Weights of a small mixture-of-experts language model, trained from scratch on English Wikipedia.
Size: width 192, vocabulary 16405.
Experts: 160 experts in each of 6 layers, 8 picks a token.
Below are experts of layer 2 (counted from 0) of a mixture-of-experts language model. Rows are named router (the router's row for the expert), gate (a neuron's input weights, with its number), up (a neuron's input weights, with its number), down (a neuron's output weights, with its number) and show model dimensions 0-191. Each number is 128 + 24 x the weight over its row's rms, rounded and kept within 0 to 255.
After each expert's rows: a language model's description of what the expert responds to; "comes before" lists some tokens at least twice as common just after its tokens as in all text. This comes from a sample of Wikipedia text that the model never trained on. Tokens count by the router's weight.

# expert 28
router [150 129 155 106 123  70 104 179 142 156 123 153 169 122 105 134  96 137 123 118 121 144 150 108  86 167 159 121 119 127 172 191 125 141 115 153  91  99 122 129 145 107 128 171  96 143 117 133  98 118 145 109  99 111 103 104 126 114 111 154 119  71 142 124 112 104 128 110 130 166  88 138 105 143 103  95 120 151 118 122 118 135 140  69 134 131 144 114 117 129 138 100  92 135 115 166 137 131 123 159 177 126 114 117 143 155 100 150 133 113 117 144 108  95 153 122 115 133 129 142 102  91 139 127 138 146 140 152 132  81 104 138 126 109 144 131 110  98 119 155 131 119 145 133 155 107 103 163 167 133 134 138  91 149 107 157  96 160  82 105 168 127 112 165 116 170 149  84 115 171  89 131 111 135 129 142  89 134 130 128  62 141 122 101 144 177  97 118 133 141 120 108]
gate1 [153 110 112 123 157 147 123 113 140 109 155 104 102 145 116 166 103 147 131 144  94 146 146  92 115 156 117  89 163 149 175 138 148 100 165 127 109  95 134  86 152  90 132 112 131 139 103 137  99 132 137 151 174  90 154 112 126 114 114 116  89 125 101 108 133 118 110 176 146 138 119 142 137 105 140 120 113 118 161  97 131 112 137  73 120 134 134 143 102 109 122 112 136 112 141 135 140 143 118 126 137 175 139 126  99 153 117 124 141 152 101 158 177  89 164 148 124 123 171 123 128  68 144  82 134 182 117 126  89 106 113 100 141 186 101 126 125 136 111 131 106 111 124 175 112 147 153 178 131 155 120 129  95  79 107 126 138 149 115 106 137 153 115 125 155 152 131 124  99 179 156 141 152 162 146 120 154 102 119 126 113 102 164  80 131 160 149 128 119 150 156  96]
up1 [171 135 122 111 138 121 103  97 108 122 156 116 122 152 128 137 152  88 105 117 142 131 116 120 129 138 129 109 153 128 134 131 116 119 184 140 150 105 179 149 173 113  83  75 142 134  98 146 100 159 161 127 172  84  88 104 103 135  98  89 121 112 143  86 114 107 118 111 148 116 111 169 107 124 123 120 114 138 146 117 162 123 138 115 143 147 149 157 124  89 135 134  92  61 119 140 132 125 152 101 144 139 103 123 133 164  92 167 157 137 141 142 165 111 159 120 126 122 154 138 108  93 119 128 134 121 143 160 155 116 111 127 130 140 131  98 119 133 127 139  93 112 145 165 116 129 120 153 125 158  77 126 155 101 104 136 153 129 127 121 120 148  89 119 112 137 159 103 142 152 108  91 223 117 126 126 152  79  88 133 138 116 100 100 145 129 146 130 126 132 117  63]
down1 [125 130 112 138 140 121 125 132 113 144 133 149 156 125 139  80 132 105 137 121 152 144 101 119 146  84 135 139 122 119 117 107  75 134 125 136 167 161 142 153  72 157 164 137 142 133 132 101 122 120 123 120  81 139 120 132  78 186 140 129 108 189 131 106 108 139  78  88 137 136 143 119  97 151 160 171 134 118 138 165 120 127 146 189 143 146 103 170 111 107  96 132  94 121 123  97 114 118 156 103 140 124 137 142 100 110 166 128 140 135 122  93 125 145 102 131 163 100 131 130 211 172 125 159 106  82 110 108 123 136 123 159 140 143 126 125 117 118 141 125 163 144 146  80 131 118 130  57  96 116 143 145 129 165 139 127  95 114 176 138 137 140 165 142 144 116 130 126 140  87 157 136 133 123 105 109 107 133 118 114 163 131 117 171  99 139 149 152 156 131 129 124]
What it handles: Personal given names
comes before: ",", " (", " |", "\n", "'s", ";"

# expert 40
router [167 103 130 118 148 129 150 143 172 135 125 140 136 120 131 116  96 109 123 104 108 154 116 163 113 126 169 117 108  98 115 134 117  99 112 110 128 142 133 128 148 108 161 158 176 132 128 140 158  89 124 113 118 127 149 142 126 196 153 169 130 148 145 135 146 135 111 120  99 139 141  57 115  88 110 109 122  87 139 158  92  97 146 112  91  96  93 140 136 136 127 161 116 135 111 113  97 157 141 140 114 115 137 103 124 159 173 160 134 106 158 134 123  79 162 154 162 157 123 119 116 112 119 122  98 109 135  96 150 114 123 106 135 144 101 180 165 151 162 107 143 135 152  90  93 147 153 146 104 129 157 161 118 163 138 120 122  99 154 150 165 144 142 164 131 129 122 154 146 153 105 111 106 146 112 104 139 120 179 146 105 193 153 134 160 126 118 148 102 107 152  85]
gate1 [103 131 152 144 116  91 152 112 138 140  99  95 113 115 151 123 134 135 125 159 141 150 123 146 130 108 138 122 139 149 146 132 146 131 184 139 132  82 138 123  92 169 104 115 131 105 118 113 156 109 153 133 163 100 103 133 136 143  98 140 115  95 161 124 123 101 124 108 142 160 100 150 114 165 137 141 107 131 141 129 144 124 127 129 144 107 134  94 111  85 137 132 106 101 127 122 142 113  77 143 137 111 117 122 108  99 149 125 116 121 101  85  91 121  76 104 152 131 103 123 146 110  98 153  96 153 126 163 118 140 163 125 109  67 131 124 158  99 125 128  99 161  97 138 150 155 123  89 136 193  45 182 101 151 104 128 163 137 104 164 133 108 110 108 160 173 140 113 124 128 130 134  71  97 131 112 169 131 139  90 134  86 112 127 141 138 117 175 104 136 148 110]
up1 [146 111 141 134 129 197 127 130  90 158 131 124 115 109 148 141 127 134 155 163 145  89 137 133 168 112 106 106 136 128 103 102  99  90  87 130 119 142 112 156 108 112 131 130 116 135 101 122 108 157  91 138  74  97 130  75 138 133 154 100 107 168 132 136 145 128 114 149  93 103 126 142 125 111 104 173 135  86 114 118 169 164  77 133 172 135 125 133 200 104 133 109 156 104 139 116 132 106 117 135 150 142 142 109 181 111 107 117 141 159 114 159 141 134 131  88 101 141 112 135 132 154 151  55 109 147 107 123 124 111 154 128 148 139 130 127 158 110 106 170 130 134 134 133 142 108 137 102 167 102  97 113 151 115 122 128 111  99 143 125 101 152 109 115 160 110 144 134 115 122 152 130 181 129  90 152 153 159 110 163 112 122 152 101 134 141  93 134 117 152 127 185]
down1 [111 159 102 116 127 113  85 131 159 145 113  92 111 164 157  97 154 108 126 109 130  95 110 157 152 116 161 101 127 105 139  95 106 135 132 120 137 130 135 139 154 174 125 120  99 112 177  88 113 116 123 148 105  84 104 140  95 181 133  86 157 155 127 116 131 133 131 106  75  93 137 106 116  96 122 121 142 104 117  93 127 139 118  90 125 162  70 113 165 126 145 155 109 183 105 104 106 110 132 156 111 135 157 159 137 152 142 124 146 137 143 104 130 126 110 106  89 198 117 155 161 117 135 140 111 115 104 137 152 135 132 162 162 119 124  99 134 122 141 106 108 143 124 125  71 112 120 133  94 133 169 149 105 146 100 143 158 135 121 134 122 144 137 133 142 128  97 141 126 157 110 153 167  99 141 112  90 143 115 160 123 168 179  75 141 148 117 131  91 151 126 138]
What it handles: Year digits after 19
comes before: "8", "9", "7", "6", "5", "4"

# expert 30
router [116 108 132 121 102  89 150  84 113 155  90 142  68 151 104 127 164 115 124 147 193  93 125 131 113  93  70 123 152 131 100 110  99 124  89 137 113 146 140 115 130 124 148 134 108 159 103 158 131 114 111  95 101  81 142 129 120 109 147  89 163 132  83 140 122 169 128 103 140  97 157 102 109 152 125 129 147  89 123  87 124 136 128 108 130 134 125 136 142 144 161 122 105 103 137 122 125 146 125 164 128 149 110 117 121 111 135 141 139 142  99  89 118 129 155 129 113 182 123 125 122 136 116 133 102 153 121  58 130 133 122 108 117 102 123  82 112 104 122 157 104 154 154 126 168 140 134 131 133 156 145 109 109 105 156 159 124  80 158 159  93 152 138 154 157  86 115 100 134 113 115 125 160 138 110  97 107 136 144 132 119 113 162 124 145 162 154 101  62 119 142 173]
gate0 [138 153 112 112  90 165 129 183 124 101 115 176  76 115 139 130 138 120 131 130 126 121 144 105 140 151 133 132 129 102 122 161 112 131 134 123 143 107 119 117 142 108 144 182  83 119 103 124 148 107 143 158 106 120 130 163 141 110 140 128 135 101 118 144  99 103 122 126 153 146 101 139 144 142 111 101 135 148  79 110 107  63 134 127 113 161 163 123 139 137 112 152 131 135 137 121 104  99 132 143 131  95 104 125 131 152 114  81 139 120 142 164 134 130 142  78 202 113 125 131 128 142  76  92 161 110 114 127 109  75 134  91 149 131 152 143  93 119 182 146 118 119 148  88 166  87 145 111 115 107 133  97 136 163 148  96  96 131 143 162  99 150 136 113 111 130 151 158 144  93 119 148 157 178 118 139 168 119 107 153 106 127 106 130 172 109 134 147  97 100  94 107]
up0 [116 112  93 123  89 144 142 193 170 107 142 173 117 135 124 143 146 123 124 111 135  96 122 116 166 123 104 131 123 142  94 129 126 106 147 138 147 137 119 128 154 100 123 126  93 134 138 116 131 172  97 191 107 149 180 130 111 122  89 143 127 161  77 172  98  73 114 130 116 100 108 149 104 140 114 129  72 107 152 103 122 149 121  93 131 148 118 139  79 130 103 157 142 103 129 112 133 107 109 179 129 151 105 117 122 108  97 101 121 112 140 130 143  97 123 125 140 112 114  98 152 158 142  95 151 156  91 161 125 127 116 120 126  93 128 110 122 116 156 144 149 164 143 126 189 127 142  92 108 106 199 125 102 165 176 115  93 144 152 129 140 124 111 131 148 118 146 143 119  94 110 143 144 157 108 152 155 138 150 129 122 134 111 146 118 124 150 146 107 166 100 157]
down0 [158 127 156  99 132 119 110 143 117  90 132 127 101 147 109  76 151 118 161 119 179  87 176 136 138 122 115 120 113 131 151 129 142 162 149 119  88 104 179 125 139 139 105 149 110 119 135 125 143 158 117 170  88 114  99 109 149 100 146 114 117 132 135 173  96  80 148 101 104 139 135 170 124 116 150 113 105 138 169 126 147 110 155 116 125 158 124 126 154 160 179 161 119 141 118 115 158 103 157 141 146 111 105 130 129 163 133 134 160 153 145 148 102  96 130 141 122 135 137 100 133 138 122  95 141 104 142 174 131 133  98 145 137 113 138 151 104 144 155 136 181 137 126 154 150 165 144 147 110 108 159 142  96 126 153 148 154 123 132 150 113  77 135 141 108 133 118 128 121 153  59 199 127 173 159 137 129 124 133 112 135 112 126  83 105 145 159 147 151 180 155 124]
What it handles: Names and foreign scripts
comes before: " States", " of", " |", "'s", " Kingdom", " was"

# expert 52
router [179 123 140 115 123 116  97 143  82 153 127 126 124 112 129 129  89 116 140 146  89 107 110 156 135 167 152 181 128 120 124 126 127 137 158 131 125  89 139 107 154 191 112 166 128 131 143 119 124 116 153 103 116 109 135 146 114 130 122 169 111 149 159  86 136 132 142 166 108 116 113  97 132 129 132 125 177 166 124 164  72 102 124  78  77 106 159 139 124 129 110 146  83 136 116 132 120  83 135 153 108 108 137 156 137 110 111 148 153 121 116 159 125  89 168 173 149 174 138 156 141  90 105 115  94 138 146 113 147 122 136 117 165  84 104  82 139  94 155 137 156 142 121 138 138 136  95 104 158 115 142 111 111 149 162 125 130 149 154  90 153 138 157 153  97 160 104  90 122 156 132 132 159  89 124 104 125 101 126 134 143 181 146 131 141 115 143 108 130 117 151 125]
gate1 [108 154 132 141 128 144 139 125  86 113 133 135  80 137 166  97 133 153 137 148 146 133 142 159 132 142 128 168 172 135  83 112 125 113 117 140  93 100 126 139 121 131 139 110 151 144 111 127 139 170 179 110 116 103  78  90 128 134 115 128 140  99 127 132 184 121 101 117  98 116 168 136 121 184 107 138 149 129 129 128 172 114  74 141 104 103 103 146 103 142 157 119 135 101 135 106 121 128 129 112 136 116 167  79 138 143  93  98 101 140  99 114 101 105 151 142 111  78 155 140 142 106 135 147 190 140 146 144 140 159 171 119 186 115 151 126 109 139 121 123 129  95 146 127 134 156 146 112 126 158 107 169 123 124  97 102 101 145 121 114  87 124 122 135 124 152 127 103 105 111  87 182 153 100 182 111 130 107 146 144 149 162  84 154 156 150 151 131 123 140 119 129]
up1 [ 86 106 116 158 118 144 144 143 141 119 142 148 110 166 131 114  96 131 128 142 125 124 122 166 100 163 118 137 114 183  86 107 126 142 102 126 134 121 140 113 128 178 166 117  98 160 115 134 112 135 115 124 125  94 106 108 128 122  95 109 144 142 152 149 123 161 135 139 134 127 127 115 116 191 149 155 113 127 164 125 166 127 135 112 145 103 111 167 125 151 144 133 137  64 138 122 139 138 146 142 111 124 121 121 123 137  69 127 155 113  56 114  95 140 112 155 113 130 149 138 125 124  98 129 140 103 132 111 154 153 192 100 164 112 168 128 110 165 126 138 146 133 139 122 168 154 152  99 156 176 156 163 133 109 146 124  77 129 154 166 121 133 121 151 137 130 114 128 129 131 100 125 160 154 202 107 142 168 139 134 143 118 102 163 133 147 127 101 166 116  65 135]
down1 [ 96 139 118 145 146 119 149 145 131 110 127 148 132 147 121 152 128 138 145 136 143 115 130 151 132 172 102 156 132 151 123 128 134 126 104 122  90 102 106 143 140 138  95 109 186 158 141 131 108 131 138 117 130 130  80 129  99 158  78 101 144 126 175 149 135  91  91 122  95 109 115 145 118 122 130 181 126 100 168 125 129 122 107 140 106 140 144 194 103  93 163 106 138 114  90 126 108 136 131 116 136 133 144 109 128 119 127 165 120 110 127 154  88  95 152 147 141  91  91 109 143 160 100 161  97 144  81 164 144 184 129 124 136 158 141  77 141 109 100 126 165 142 102 155 135 130  92 154 107 163 119 145 125 112 160 140 114 186 121 126 121 135 118 173 106 103  85 127 138  85 157 142 160 113 170 127 139 116 136 156 104 124 162 171 134 161 165 100 132 103 116 118]
What it handles: Final year digits
comes before: "–", ",", " |", ")\n", "\n", ")"

# expert 31
router [103 110  98 117  79  84 166 108 158 103 109 110 151 171 144  92 110 141 177 146 161 110 149 173 144  85 121 132 122 153  84 150 111 126  99 124 142 110 129 138  99 100 105 126 123 159 122 139 134 141  74 121 130 120 149 141 129 157 129 104 135 184 163 156 111 113  86 161 119 109 142 129 137  80 142  98 100 145  96 123 130 144 103 103 156 126 145 117 135 155 114 127 137  92 119 109 151 127 147 144 106 168 130  94 101  94 121 141 121 115 151 127  96 116 101 117 133 112  85 113 128 168 129 152 138 122 139 113 142 117 148 119 102 125 118 132  90 182 135 116 129 122 119 101  88  84  86 137  67 189 133 175 115 129 138 139 133  93 116 167 156 113 149 133 141 112 139 153 136 174 124 127 130 103 102 115 164 110  88 112 122 110 150 110 125 118 132 101 139 133 152 162]
gate5 [118 176 109 144 148 129 141 124 143 139 126 136 162 147 148 177 156 100 109 154 157 144 101 151 193 125 124 133 143 144 136 160 141 116 127 140 158 106 132 135 102 146 146 161 184  86 102 137 112 109 108 117 168 105 124 134 149 144 104 127 113 150  96 153 156 117 114 101 136 193 130 139 128 109 124 117 105 133 154 120 109  90 158 111 140 119  72 115 120 128 157  61 115 114 115 129 168 115 113 133 138  85 119 132 130 150 122 139 108 108 126 142 109 125 123 120 118 151 154 131 143 130 141 136 136 140 183 130 123 132 137 151 108 139 140 137  98 131 108 110 115 153 143 135 102  87 114 130  82 157  74 177 151 130 121 129 116 207 145  85 127 113 113 112 109 156 181 128 106 116 174 127 120 137 166 149 131 102 141  76 137 119 138 110 120 130 116 136 143 121 191 153]
up5 [138 136 159 133  99 120 126 149 137 125  89 115 140 117 116  93 159 141 127 119 131 118 114 150  90 148 125 145 160  96 122 111 150 110 146 108 129 131 150  91 170 136 123  86 121 133 131 131 115 144 129 133 130 164 136 133 153 148 132 143 131 112 103 122 120 146 142 151 179 100 146 114 130 106 152 109 144 140 131 112 160 116 104  97 114 148 179 141 125 138 143 151 119 139 121 120 180 128 162 125 143 180 160 116 142 120  90 122 131 129 105  48  67 109 124 144 132 149 160 151 139 139 174 101 182  99 136  91 142 106 172 126 109 126  88  87 136 114 146 114 113 158 122 166 128 141 143  89 145 124 146 125 113 103 135 104 119  49 150 141 144  90 140 118 161 151 115 116 116 143 139 123 135 124 112 172  55 172 101  94 106 152 136 120 117 116 144 103  98 172 129 121]
down5 [144 132 124 150 144 101  94 106 102 160 113 124 148 146 108 173  91 138 134 127 150 128 104 138 131  78 147 168 177 148 163 176 139 122 125 127 136 139 167  81 124 128 106 105 112  95 148 108 123 154 159 149 133  98  89 130 135  70 102 111 110 110  92  89 145 142 105 106 139 102 102 134  94  91 137 143 130 134 111 108 152 104 171 114 129 106 124 157 145 124  82 102  99 114 150 135 126 149 145 127 131  93 159 154 143 156 110 126 119 154 153  95 154 102  89 131  67 142 138 118  85 122 146 122 139 139 152  98 178 117 120  96 184 125 135 129 169 118 132 111 160 127 132  96 162 146 119 134 134 132 123 138  94 104 101 105 120 148  79 115 137 129 114 146 117 164 114 114 135  94 156 141 133 139 130 103  97 139 162 114  93 127 123 154 155 119  78 119 160  98 125 161]
What it handles: Table cell numbers
comes before: " |", "0", ".", "3", "4", "1"

# expert 36
router [ 89 102  98  97 121 132  93 143 147 139 118 123 108 147 138 114 152 122 104 180 132  86  82 151 153 104 148 154 124 117 141 111 153 120 140 105  90 127 156 130 124 121  97 121 116 133 118 152 140 130 113 136 136 115 131 112 146  89  80  98 153 119 139 123  66 121 124 109 120 100  93  96 103 100 130 136 133 102 146 144 117 176  72  96 151 130 155 106 131 138 134  81 146 104 110 142 127 120 167 142 159 100 132 105 153 136  98 113 147 151 137 117 108  92 108 115  99 135 112 139 108 117 137 151 133 158 136  82 136 114 140 138 136  83 131  74 162 117 144  96 141 143 135  70 145 153 102 152 126 146 100 106  84 121 183 150 133 126  94 141 127 130 195 133 115 110  77 109 132 148 140 166 152 180 108 128 166 101 141 116 124 112 113 105 127 125 157 107 125 156 161 129]
gate1 [134 144 138 139 129  83 108 137 170 134 164 160 157 151 132 129  51 124 161 117  97 121  93 111 119 133 142 155 165 136 183 108 102 142 110 180 172 127 121 129 145  69 124 158 106 139 107 145 132 161 137 120 140 112 134 157 156 118 161 142 106 116 110 119 157 134 123 128 112 135 122 153 185 129 138 135 115 111 175 107 102  93 218 151 119 116 136 105 142 139  95 122 130 113 146 156 154  92  92 124 116 166  86 133 125 135 123 128 131 126 121 143 156 136 127 114 119 117 127 135 139 119  94 114 118 127 142 186  85 130 142 136 128 128 132 154 104  74 115 174 177 122 141 124 119 137 127 128 126 109 112 140 102 150 102 132 107 111 118 144 156 113  99 176 169 165 177 120 113  86 121 164 123 155 154 146 132 138 102 132 133 102 124 115 113 140 139 121 128 157 130 136]
up1 [ 92 144 127 129 138 105 101 149 125 137 162 152 171  98 141 146 111 135 169 156  86 110 102 143 119 108 156 131 139 151 119  84  91 145  94 193 195 121 113 132 144 112 114 104  87  98 121 177 117 138 128 114 133 138  82 133 174 116 127 128 129 122 134 123 108 112 150 126  56 148 122 139 155 117 158 131 156 105 182 164 125 120 179 119 138 107 145 106 118 113  98 114 115 124 138 147 121 124 129 114 124 148 115 111 129 157  89  90 136 182 125 170 151 138 120 129 110 125 137 128 152 160  98 149 128 133 109 144 133 104 114 160  98 138 164 122 119 145  87 128 144 186 151 151 105 126  87 125 161 129 131 109 106 149 138 145 116 139 146 144 136 126 109 148 125 148 137  52 147 123 107 156 146 175 136 127 157 148 125 123 135 102 121  94  90 144 117 111 121 126 111 149]
down1 [ 79 141 116 114  89 137 111  94  70 171  89 141 151 137 112 176 115 149 159 110 104 124 113 150 109 127 125 122  94 129 145 116 120 160 144 162 149 163 157 103 131 127 115 152 135 128 165  97 136 113 127 119  91 146 114 131  96 125 192 126 168 164 118 133 146 147 131 118 106 127 123  93 135 177  98 161 144 129 109 109 147 103 115 156 126 144 149 139 121 119 124 147 146 147 166 167 151 157  96 136 134 108 120 114 127 115 167 112 145 128 140 102  79 125 163 144 149  71 135 124 177  89 151 120 165 111 160 113 114 126 115 112 154 138 120 116  93  81 137 115 148  79 100 112 101 118 146 128  94  85 120 135 119 128  80 111 102 119 142 144 143 132 120 143 130 119 152 155 141 132 117 116 104 140 147  90 116 142  53 121 136 135 158 132  96 156 114 145  96  88 139 115]
What it handles: Countries and table labels
comes before: " |", " of", "|", " |\n", " States", " Carolina"

# expert 9
router [133 101  85 124  95 100  88 164 115 172 146 149 173 154 142 133 128 102 148 143  98 104 128 153 150  85  85 177 138 140 100 115 130 128 117 182  98 142 168 105 118 148 146 156 153 162 132 135 140 163 133 111 122 167 129 135 134 124 156 109 149 137  87 144 107 113 137 106 124  96 103 140 153 103 149 136 154 142 134 122 121 115 124 139 158 126 132 127 129 142 129 136  78 146 130 151 129 115 142 103 169  68 102  74 139 151 104  85 158 107 144 149  76 131 153 158 151 117 130 120 142 156 142  92 150 117 117 136  91 107 116 154  79 119 119 116 115  62 185  95 148 129 138 116 151  96 152  88 131  85  82 159 131 131 164 128 139  99 139 134 143 101 167 151 107 133 121 149 110 116 119 139 132 101 127 136 145 150 136 137 165 108 136 154 140 132 140 117 133 110 129 116]
gate0 [158 117 111 134  97 133 154  89 146 165 146 137 112 142 104 159 124 124  96 143 100 113 144 117 120  86 131 155  92 126 137 113 131 185 137 152 126  96 159 103 107 140 129 100 159 124 149 118 121 116 115 142 204 186 122 116 161 138 109 107 152 136  87 141 117 165 144 127  75 113 131 115 129  88 174 110 151 163 100  92 119 181 116 135 155 140 165 134 119 139 110  85 125 121 121 139 150 121 118 102 130 135 137  99 140 163 103 162 150 134 131 140 108 133 117 200 120 159 156 136 145 151  86 153 135 121 107 109 136 132 131 132 159 114 125 117 149 128 113  85 116 111 168 160  83 122 145 149 119 125  83 155 170 111 122 156 135 110 111 116 168 109 104 136 145 123 127 120 114 154 134 110  84 111 158 129 164 107 108 160 142 108 125 153 151 166 161 108 149 137 149 154]
up0 [189 155 129 132 152 127  75 114 125 159 158 120 149 103 145 144 133 129 101 104 146 136 133 135 125 128 151 141 174 133 177 126 136 136 118  96 157 107 109 120 151 128  89 128 137 162 104  98 147 126 142 130 159 141 164  95 142  90  93 155 106  96 132 162 156 151 124 147 153  72 131 131 170 120 162 141 137 184 104 137 133 104 123 107 128 106 173 107 116 142  90 118 141 137 157 162  99 158 119 122 116 137 187  89 181 133 138 122 107 114 115 133 143  88 112 140  95 143 151 141 138 118  68 126 143 145 104 152 121 135 108 137 129 127 159 140 137  74 104 125 154 134 139 162  92 119 134 140  89 143 122 163 160 111  97 146 164 137  99 119 159 134 120 108  92 153 148 135 142 126 138 151  71 146 151 130 125 122 125 137 129 141 137 158  99 148 122 101 186 126 146 140]
down0 [137 117 145 158  93 112 150 136 149 119 112 124 107 113 136 122 149 126 110 139 118 128 132 110 150 149 117  53 113 121 107 128 142 104 147 111 126 132 158  93 114 163 143 110  91 102 117 128 109 126 160  90 126 127 136 135 127 119 127 138 178 126 135 120  87 118 167 113 113  94 102 135 107  71  74 117 132 103 114 115 116 134 145 132 126 160  89 113 154 100 119 139 139  95 124 127 143 139 125 170 169 132 163 104 134 140  94  88 113 118 112 156 137 136 139 180 141 154 130 159 148 145 148 130 138 102 147 105 132  85 142 101 130 142 137 128 133 162 143 102 163 121 122 106 126  86 137 157 140 120 166  56  91 100 137 117 141  99 151 120 114 110  95 169 132  74 184 146 121  71 106 118 113 130 166 188 149 130 125 138 102 143  94 109 136 135 156 117 110 183 131 135]
What it handles: Time-period nouns
comes before: " of", ",", ".", " in", ".\n\n", " and"

# expert 39
router [150 111 132 155 131 163 134 179  89 104  89  80 148 139 149 169 143 105 136 157 123 117 116 138 125 146 118 137 147 145 160  87 190 145 117 133 136 145 143 152 153 119 115 145 133 122 150 163 134 161 138 113 176 161 117 129 126 130  85 148 126 150 128 134 172 125 100 123 138 119 152  99 133 136 117 142 127 134 109 176 138 135 145 150 158 143 146 113 143 119 130 109 105 129 120 153 140 125 122 177 102 138 146 118 106  83  73 116 150 119 130 137 103 131 108 141 136  97 131 126 122 169 100  96 178 140 130 125 131 158 174 166 114  96 164 118 132 112 153  89 172 116 158 121 105 116 135  88 129 107  66 124 113 110 131  95 101 122 114 136 152  93 154 136 119 104 151 116 137  97 111 128 151 137 208 134 194 131 149 149 145 116 118 147 138 152 126 137 164  92 104 140]
gate0 [118 143  79 173 143 115 100 199  99  84 104 158 147  97 138 134 136 146 116 160 141 148 157 132 103 169 168 126 117 118 139 131 171 114 116 152 132 121 132 134 163 157 125 166 145 158 138 142 121 162 148 157 141 169  96  98 108 138 147 116 138 114 124 114 143  98 130  88 167 133  83 107 138 136 136 141 149  97 107 124 111 159 128 119 125 119 146 136 120 121 134 140  98 149 143 141 132 128  88 155 153  97 152 134 129 106 143 105 178 123  97 115 103 132  85 159 147 131 145 123 122 118 150  97 131 116 153 116 169 142 108 139  73 173 172 119 123  91 108 143 112 183 132 133  86 110 166 128 150 149  98 127 134 154 101 140 167 117 142 130 152 129  74 142  94 158 142 129 127 100 138 106 128 130 193 128 146 155 137 110 109 136 161  90 124 134 124 134 103 130 162 103]
up0 [127 124 114 145 121  91  96 157  80  69 127 151 102  84 156 112 129 139 134 136 131 128 157 109 111 112 146 144 100 155 149  97 140 135 121 128 142 100 132 130 160 181 129 132 147 147 128 132 135 150 158 150 175 177 103 114 125 182 117  87 133 149 151 124 126  95 130  94 116 142 110 119 119 124 119  90 121 105 120 115  91 130 141 149 142  86 170 127 128 156 151 159 113 173 163  86 148 138  97 139 142 118 149 106 141  89 117 105 160 130  84 128 125  76 119 135 148 130 135 119 128 126 102 125 116 141 152 112 123 158 110 137  98 162 147 114 157 108 124 136  85 152 117 153 109  69 148 142  99 146 157 164 108 156 140 140 191 112 139 124 154 147  83 115 112 165 137  92 148 103 167  99 132 133 149  80 137 126 158 108 140 161 122 111 144 156 130 116 115 101 130  98]
down0 [161  88 127 160 120 162 142 127 104 100  73  88 122 141 141 101 140 141 140 144 137 120 124 166 134 140 121 127 106 138 100 129 149 157 146 112 146 112 166 129 141 168 109 142 126 129 130 137 132 142 167 157 144 128  93 114  87 137 119 115 177 113 179 141 142 137 154 112 117 123 138  98 112 119 115 134 142  96 170 136 135 142 122 122 149 171 118 153 161 108 120 160 130 136 115 139 101 183  95 184 188 142 126 135 123  94 126  98 154 107 130 135 148 136 148 191 135 108  94 102  87 148 139  91 150 120 109  90  99  93 132 111 113 158 143 100 123 167 129 165 131 135 124 140 136 146 162 117 126 173 193  74 108 142 115 131 114 105 155 105 153 139 103 166 142 143 145 142 136 121 145 160 145 148 104 127 146 124 143 126 107 124 179 100 120 125 159 119 122 137 179 111]
What it handles: Units and number suffixes
comes before: " |", " |\n", " (", ")", ")\n", " ·"